Weights of a small mixture-of-experts language model, trained from scratch on English Wikipedia.
Experts: 32 experts in each of 4 layers, 2 picks a token.
Below are experts of layer 4 (counted from 0) of a mixture-of-experts language model. Rows are named router (the router's row for the expert), down (a neuron's output weights, with its number) and show model dimensions 0-127. Each number is 500 + 25 x the weight over its row's rms, rounded and kept within 0 to 999. Numbers have three digits each.
After each expert's rows: "raises" lists some tokens whose logits its average output raises strongly, later layers aside. This comes from a sample of Wikipedia text that the model never trained on.

# expert 23
router:495501483460502520486473497484522485453500474468465532512528520527541478515514514528495496491544475528488457457535479523520495508502513494499495477520518527505489522530503504526512536507499481481500458483498572484487497518482463513455529517502476481527478502498539490512470532511492452523492447491524511524509505485511490495487453557505501482488515478507500523501524488515453551506496
down0:496519504491514529522436504512477492483536482499485523532486493527472509520476508517518516449510488566470518495477471510496448506485477507503484489482493489527526525565494538473542472543559490495466451504473489508528492481495552527496500508501478507486452476477513517500534562482522545496502524518505480452538566507507501488476512490515538461518438538495506484467498509498512490467519
down1:485533487484475496476510502501506491489480478488501527483508504487496447522483504540501444512465489509505491476532509499522532462452482487489504514481492538513503480471487508520537495512544486528498452524447515507534509508540510505541486512489487541505468481521502477498507476509494496502510486481532493518452453520466526500495514500516474554540484491460479464511476463508530500501506
down2:535488516495491493501531534472477467506483497482498521497506487467497461538512500495492498498505527480474515465489527513487497520530538486514480461522514505510497524496485493539532486479496508509544503488554482512529498530472537501521530489493468495492486503478500478543489475497524512453491546511477508528541501490505536486542508487509455482499451432510481509520487503481497533489481
down3:478511469492507496467487503502498488502497508514471468440469498452464507536522547560500540478502496478491538544518470531508501490499480494522517508484512492439499578560483450464515470503483527491513500523501487516466493474516517523481528490549528491497538519528515529482543474507462493499551479487511524505518523546488480480528519566510513542476511517529470497503515476510541512468524
down4:509487507501501480512507468511512498550495494503500486513487499459511462423510481465487509514463537508479505500475479501484534548479518496509536492520496524527488465523543551511529510536510514467534519513511440533499534531499499531500485531492520525498531483527513499486486504469518469494449510505460486492507503487491492497478476486550500544486468492535499476473494488512514497524518
down5:516523509526531486489444506500476502483519502530487479502533471512523488500497489502498505525505487468509460521458499479488487515503510497529457534490499515504436527487507529516464498506521497504510455455479472517491510509504473485470521467491478553464470480510490483514522458484489522481523561501471458496506495510505536518479492515519503525542530479514531483513490511494520510523431
down6:471452504487532509556504547535519527470477490523488496497511526538498454538545486464507513492498511557507510459517510540462452477519523482516458509496494464498524473511554464439514461490493535507497516476516500524452486515508463510512491489482526530504534494505505494460532480533530507426492490467499475486511515491446516495501500475457510481509488464501512483479486481478563505495466
raises: " ", " in", ",", " the"

# expert 8
router:502492451473506525510463513469452549514454537486455475495506452480481515493480542525484531472508512497498524483508473479541500500476468497502476492467505492566469508457490519510519515517465514530536487462510476483520494494509475472461488494523459504497479485520517504518451502522515438514520517482509506518507495438521535470470469524469557509518507525511482506458505445474470517489500
down0:492499484488499499461511533526489551506500515536516492519484447516461551537440515507498525492544510540531551496487507485476503487496466472512488495515448500472490467547541498488513529491526528492533502530508485443529491496466452481537507512480499528474513508526527498512477509504501517499501523494486508460472490517517473520510533481481503508483456517544505471478496468536524486496504
down1:545553507527478497517490482479484542493475473478489474497456520520460456468479485491493494448497468486463475486489518508527474515490514501462497496474469491530477487500528504489463493502481513520472538492508500479488504512481500471553500532462523455493492531502469479531495470476535524497484514483549516472523518500524461514530515536535501492461521513477515448487462507508477461532508
down2:469495552495488520485564496497485488498535507527506511474488558475524468503495528498508492549495486524528515494508501514462489519462456463510496482571470501478487460471430481517469496523513501452492447488510472516481495535494468513536497494544494468500535520479541537489458498509511506527467502513543512502503444523529530507475486480544516529549483483485507485539495473494496467470483
down3:545536533528515477466533492543495475490498503530439488494454492527505514507557499469521455506530550479483475408508474513485491518511451519512512544516471454473524487509519503530470478471506525516542498518529480497486530524516498546526492467506524504475525478503464487469501511516497470555488484453501531526484554528490487484471488549512477454478506459462510494478529479518495505470477
down4:462548446512539543524507537500500531473525459497496490466507479509519521506506501508488456540504445486482528539539547511545464482485538463506475498480478525517499504490567502521512505526540499533476489459497501500523468506518527511507492507510494488526537487547496466491490467483485484446489516453560513475483497535502486521524498480493437504505517500474481513548492484540487498512504
down5:500537536483463477487480517486483477492538528498537470490535497476476499519528486497469488454521490533502522491517499474528492505524521561508469517511517500503492517538489468515509537499490542497487473534505506566471490519540527511504506476500479519518518485501468483508523483469518494510503534493515521453483472533504497486550499517514515520482474496482529521479492520498488504491487
down6:525473473479494493492511483528470528508493526509503455470523472483497526507493553495527534554519476482502497528550525492542502501496475566526490494470478477450460457488497514500488534483502535515500459524526501457500526486518515497498536524519486483499463556524477477463507521505463510517468545513529486512499483515485527509517492545509512510473524481499467531443467545486508521534499
raises: " ", "s", "-", ",", " in", "2"

# expert 6
router:506463475507508476483497495487486518492489488493500515489499508504553521521498514527465454504520547502531487489486487554512448483488434447513483505472459507518511524515515508499482501430530503491458503502535526527497526472488494522505503474478489528516483511514465476539493451551514506470561455506518478526490517539492517553492490520470517525516512516493473528531501516526497504471496
down0:522480468509487460492478484469471526472531493487484523553509511480486544483450479472481498498471556492507476500545472524490537473526520513491513535516488490492517506517487473496449476459453515520505440527474508546512514552495538476496523483507487499492510472483495456508496510515529489481531489478504558463472514483459494527478486502503516523510501498501527474513498502483543500489473
down1:495460561474510504486508500503513509505496521461502502522534459513473479509531505526549487474457503466494475508530494509480497502504471505485489487505506496506475526481504430540474519500515455517474506493479491497498483478477508493532541530492476450569481486491541462535470495506464492524525510454493479506476530507500443526499495496529454449530505480459493507516516491484430485518529
down2:506480508457536464503495516510469502521469486467505478453505471463519541478429538555524508494501540517500524488508496551519447540458456482516471491524534535464479492489514520486536458522510495528523512503525521501474466497477476476494474490533470460508506526505517520556483504461510482495478497481493519488478488476464468482495480483486471517486492500501487467470504507450500494541509
down3:484485527499501515519539505517529472489491525491513517520511492546477510510519451482482493464470514499533528523466476468499528491487519486523506501485476503489512564469520511507459517475490490477516496497485444520483495512517484473492539506468517443527451528504474512542507492522495466503485461484472460493517425506499464537509545485494468487525544519515497464482488537518487545549456
down4:458525511454503532491460538512510430475507552527510526525540506495472515488510496501521480495518483529520470494503489475506524511488499525513474516526508543521507518476528500501478445494521527535495522487542463530524523518501498484536473501422515491566523475501480479505524519571498481575475476516499557543505497500517492483502524501477477494489497519536481491523490530486532504479507
down5:507503488481465453499499514472494462517464501506504483533494505492452518525498480459476473461511528506463508480535540497514486499546534502519503491444481491512479491497530488498518505484534461507553525475443502545524508516457498460475538509467487494535515503494521493465509469517535448531489495459465478443533509468514517506516472507508508533508534507522505476472507461487560453491522
down6:540505520498516526534519453518474532548530508483505506479499509488515490488509480488491510488496531511475537509535476492511515563532545507508534500489492474490474482486460468517537502497437538547485493479524530504484576503497515502469522539503544488500503451521500472509502546500534477498504502477505456538531495494461482538512488498511516446505497487497534528523478454522509473517509
raises: " ", "-", " and", ",", "s", " in"

# expert 24
router:531499493503530472515482461488528543496454471480462521535504480538487484492511489500506483481566546485492457496538481541517511503501511508515489497534508510501504474506503492502540499515470507498498497493497499509502485520494522482471507512496440485452472477489466505486492473502501523531515466521515510549498549489473515492510482513503497495503441532473524502529542478498480553515522
down0:457511484469520494489462488462515527475472519478461515497434516467485504477468501507504467495465520488453468469556478473511534525520504530486489555471521503512484518482511531506478511511499513490528503489465499493488496524476510504465474494490495487517497487464546567533512468489529466468516479484498572516493498489470498521523479507524474506496491545524489522495504460527529473482467
down1:535507506507494502473492499506484514500493496576487543537510455481504473513517510508530481533506497461496525465487540509509546538497528453510496490532495534453480524477508524498539505465522508460528527480527453523496466468543528501444496465501453542472463519500450539495501482520516516445473500506503492455500526510499545493517494473502492462543498492474444501506536518484531537507475
down2:479476493510510528460487497515496454501494466492497486498491519493532486464511467508441535505518485504545550549478485542508476483460503519522504458511498555482432503493500496498496538445479501463495486548506521504467454458492448494490521445559499523488503538563515465514462516507496481502541520515447501481513479523525506530514473536517501499510501528492507497545472533486520506578474
down3:487468508515447510480480516458495538511546518517503539526538486527492497484500478546476494492467513507521520507457507492504486529523488513541544493518524508461517486474480487488463459494518467527531490508519509486515505537480511476510523520503506510469520498481494523520525474528473443473469535551476571528537497524481500507518560497520495501510441498519449523479502502547495532486502
down4:509508484461493477507553555541461489525479449553525463509490510483468508485474488487511502527492504443475517504519534494471476460514478512461504462507500483489495494534441470488548507495514521492458480519509533427493469495498464499506504534502505478512523497476446514495529466498486499489514506486516473481454499464479480511494515511519443488543494540464523549516493478468541495483486
down5:480507518511517514480443477515519475480506494468511526466505480499513507502539536545533495491531507504500501486530501503502520512533479486482517515514488524526481451547477504502512571503434463505464538523541494508483519493481464530514523533508525474504498526454516528537500500501503501482475521543519505496488461501498470514498514499487540482485500556508521477527486528522519515452513
down6:503477482504508484447563517529486463551532516514522518512537498463462511503556519481490501521537474506454526512540502513503478477540479512486544526510495514511503492510470528505500523522525499488482513490487480513491500508558527521473516483429482472512463471517492500495456467491520503508493478506550483488523490514490479477545486515524502511485491522487440472504525453497521559511519
raises: " and", ",", " in", "s", "\n", " ("

# expert 28
router:482495508526518483482487501513504494533493463456502501564518512537517523542490516523471467434545555514452501465511535527482502455557501457498497477490504512459470515498525521508492498517446493539526462501515534503484473510481455492516501531503510478506524488532474505489498510496533486500534543518529555493459508518507517505487472501493504511527572491470501529511513521524492559522500
down0:542503538485527482489495510510490530486524536501519487459486493502492462553487499495489492464540493509528469504498530528523523472492494526478498477513526539477479528457509505463469532495475487513517474517489539482489569558483520508484507497507527474536510470537516480517451495509512498517493528497554459464474488514505540500489482476515531542546445476500502494477523525487467472468499
down1:500498484450496528461558512502483527475520527497496476480488465492543481509550479537515500516462486524521494503534504511550490525477515482540495479499526514503500486512516475463514473505522496530530518537483487462503524540504490525482479543494517494460518484504458559519547514469574481533538496485496509473516549481472506541496549484497477505500479513529501551480517484516503464544520
down2:488518539474543444485491503499513486497474523482562505489505527492489452461501485497451515545521465512493515488484478540529494466529483492476486505507465497496517536485494505506458477515520474485525508547515472520506459468497564474505505503525501521476523529498535485480503499483523501527515557498521549451516480451477530497520463518495512543475495510518515489473474554546524506499482
down3:497484484453473537528533511481479461516476502482527512492491486484518530505481513514530480505503425496517486517501494461478491548473475483500445497503510533510502528492482512491518473495536486489542493494496455524494484510471479474494505484477505524522525519493513494525498484493518498488462485498464559501519507487483537504494476476474495470486484466492476506484543515494474520438476
down4:522500501502518492504522496492468505506499503500510491462536505462505481506501503449471529510543460555495505450493522505462516475520489522507487469472484486524505512494511494534489497498498501511526523522525495509479492520557559499500500518515486489501476517530495515505483451496506500451520475501537522530473460489485497525449527494494483462496460478506473504537505499466505489456529
down5:503477431462502533477487533478463491482496521542517522498517507519550489489487503473540438552482445530503538511490466544511522526473510489477486496488465508516516525486495497433507476505528488474525555480505478488469525522526455526514520526540493489503539475502514501509543542486524474450499444542476527502522540527487485473550479518488517501517504495514519505490490495497508467522501
down6:469509443483492541488508491490490490505473527476486503496489523478494480552511523486484537539509466502470504478513458488535480518523521504555494517535518481461527493491499488528463512508512444509461517536469528511477505475507543546522481450487454479521502517451487492477497476518526539498506517467520495488481518517509492500511513468537525495499448482468526499534479509521487518495472
raises: " ", ",", " of", " in", "-", " and"

# expert 18
router:463487475491527522523497476488469552457503504471473474512473507487523485521459542504508504490530536539459514499470513512486483494501488486501499502466503461545522477477465498501545518472501509512525515468521541439506503470523479485480491495475505521513502531493508473510496498508537473516482498493519494511519516489544527519466514508475499502519516497487545484513517456491476489480532
down0:480491513478519520490481492461505530554502473501488461507483504482477486455488494518426486469518478511491490514554520472521540498469477460518521497461486433561497487474503476481549534518484485517512510475512507447483494516570510482528498492486488508494471475521509504521509488477482494521541513494503485495470498493553504432531511523507451560460431483500499535477507513504507501479516
down1:514508471488487497509491496520437506486537514476498503529539477503505475522431516554494508508503535486512511500471479495503466546474515479511468489473493452528510491543477513464490457495503503500512521524489522487502521482524487455506517479503452499515531533546488516534569524494517490557468499507492511513495516540480496522493502479471513485517519505496473493457531477482484504478511
down2:490502462484483495445531467527493451472529537563468515457531501494533455528541476504469472506448490542542460516470473500492439521483518477473486514496486511492507504463476509522494523510462510505514459504506493485488491542523495496457456511520492544486516521519494499502498469522532477502523542550518478511465469525487512451490469485517511485492517513550526449483486499451489503540525
down3:481467543481528466527465480530511490495484502493540489505445502496529545470518508518514505518521494516490494507475541489455549504499470503542502473474526495482518473466485486496491494474493503527495492503533531512503507515482499480489492477553512486487481491483455500516513560468519488544474495491443481465488454468497489496443486526535515506490485514570507478493491503519530491497498
down4:472490524503478473441505493493536442456452553484492486481489514499473499499523514470513506477472490503520498483500547454540501443519490465494503532478535470515495498522477501517526521495475523506480477518495527515533512488559482505514517470504507503519488497495514482543466517478545474485509525494498509488513461472516459489467529512508515482494532490499529492531490486509485497489539
down5:534503424454503516517511510522486507511501519529492535528517528452452509541502508525514477522548508513480485464451466503499456479494482500479504474513519498508528483491465489536503499573479493480538469512498524445437515534499551458484488500477515511528551498508490533523512515497457445432506500491499516489473510459507520511502495516565482540523498501479496491535480500488519506499540
down6:470506524500493519493496499522474493498466496483507543464469508474532522491495470454523494509543511472477472494506536463484501477524502444529500481525535536499523477524521556509519454472501510550478492438536500513510511477510534490514504488540495485466503492501499451491512523472537484490507487503499497467502497516475503476536486456492500517464498531518483521532442529538521536506495
raises: "2", "1", "3", "4", "5", "6"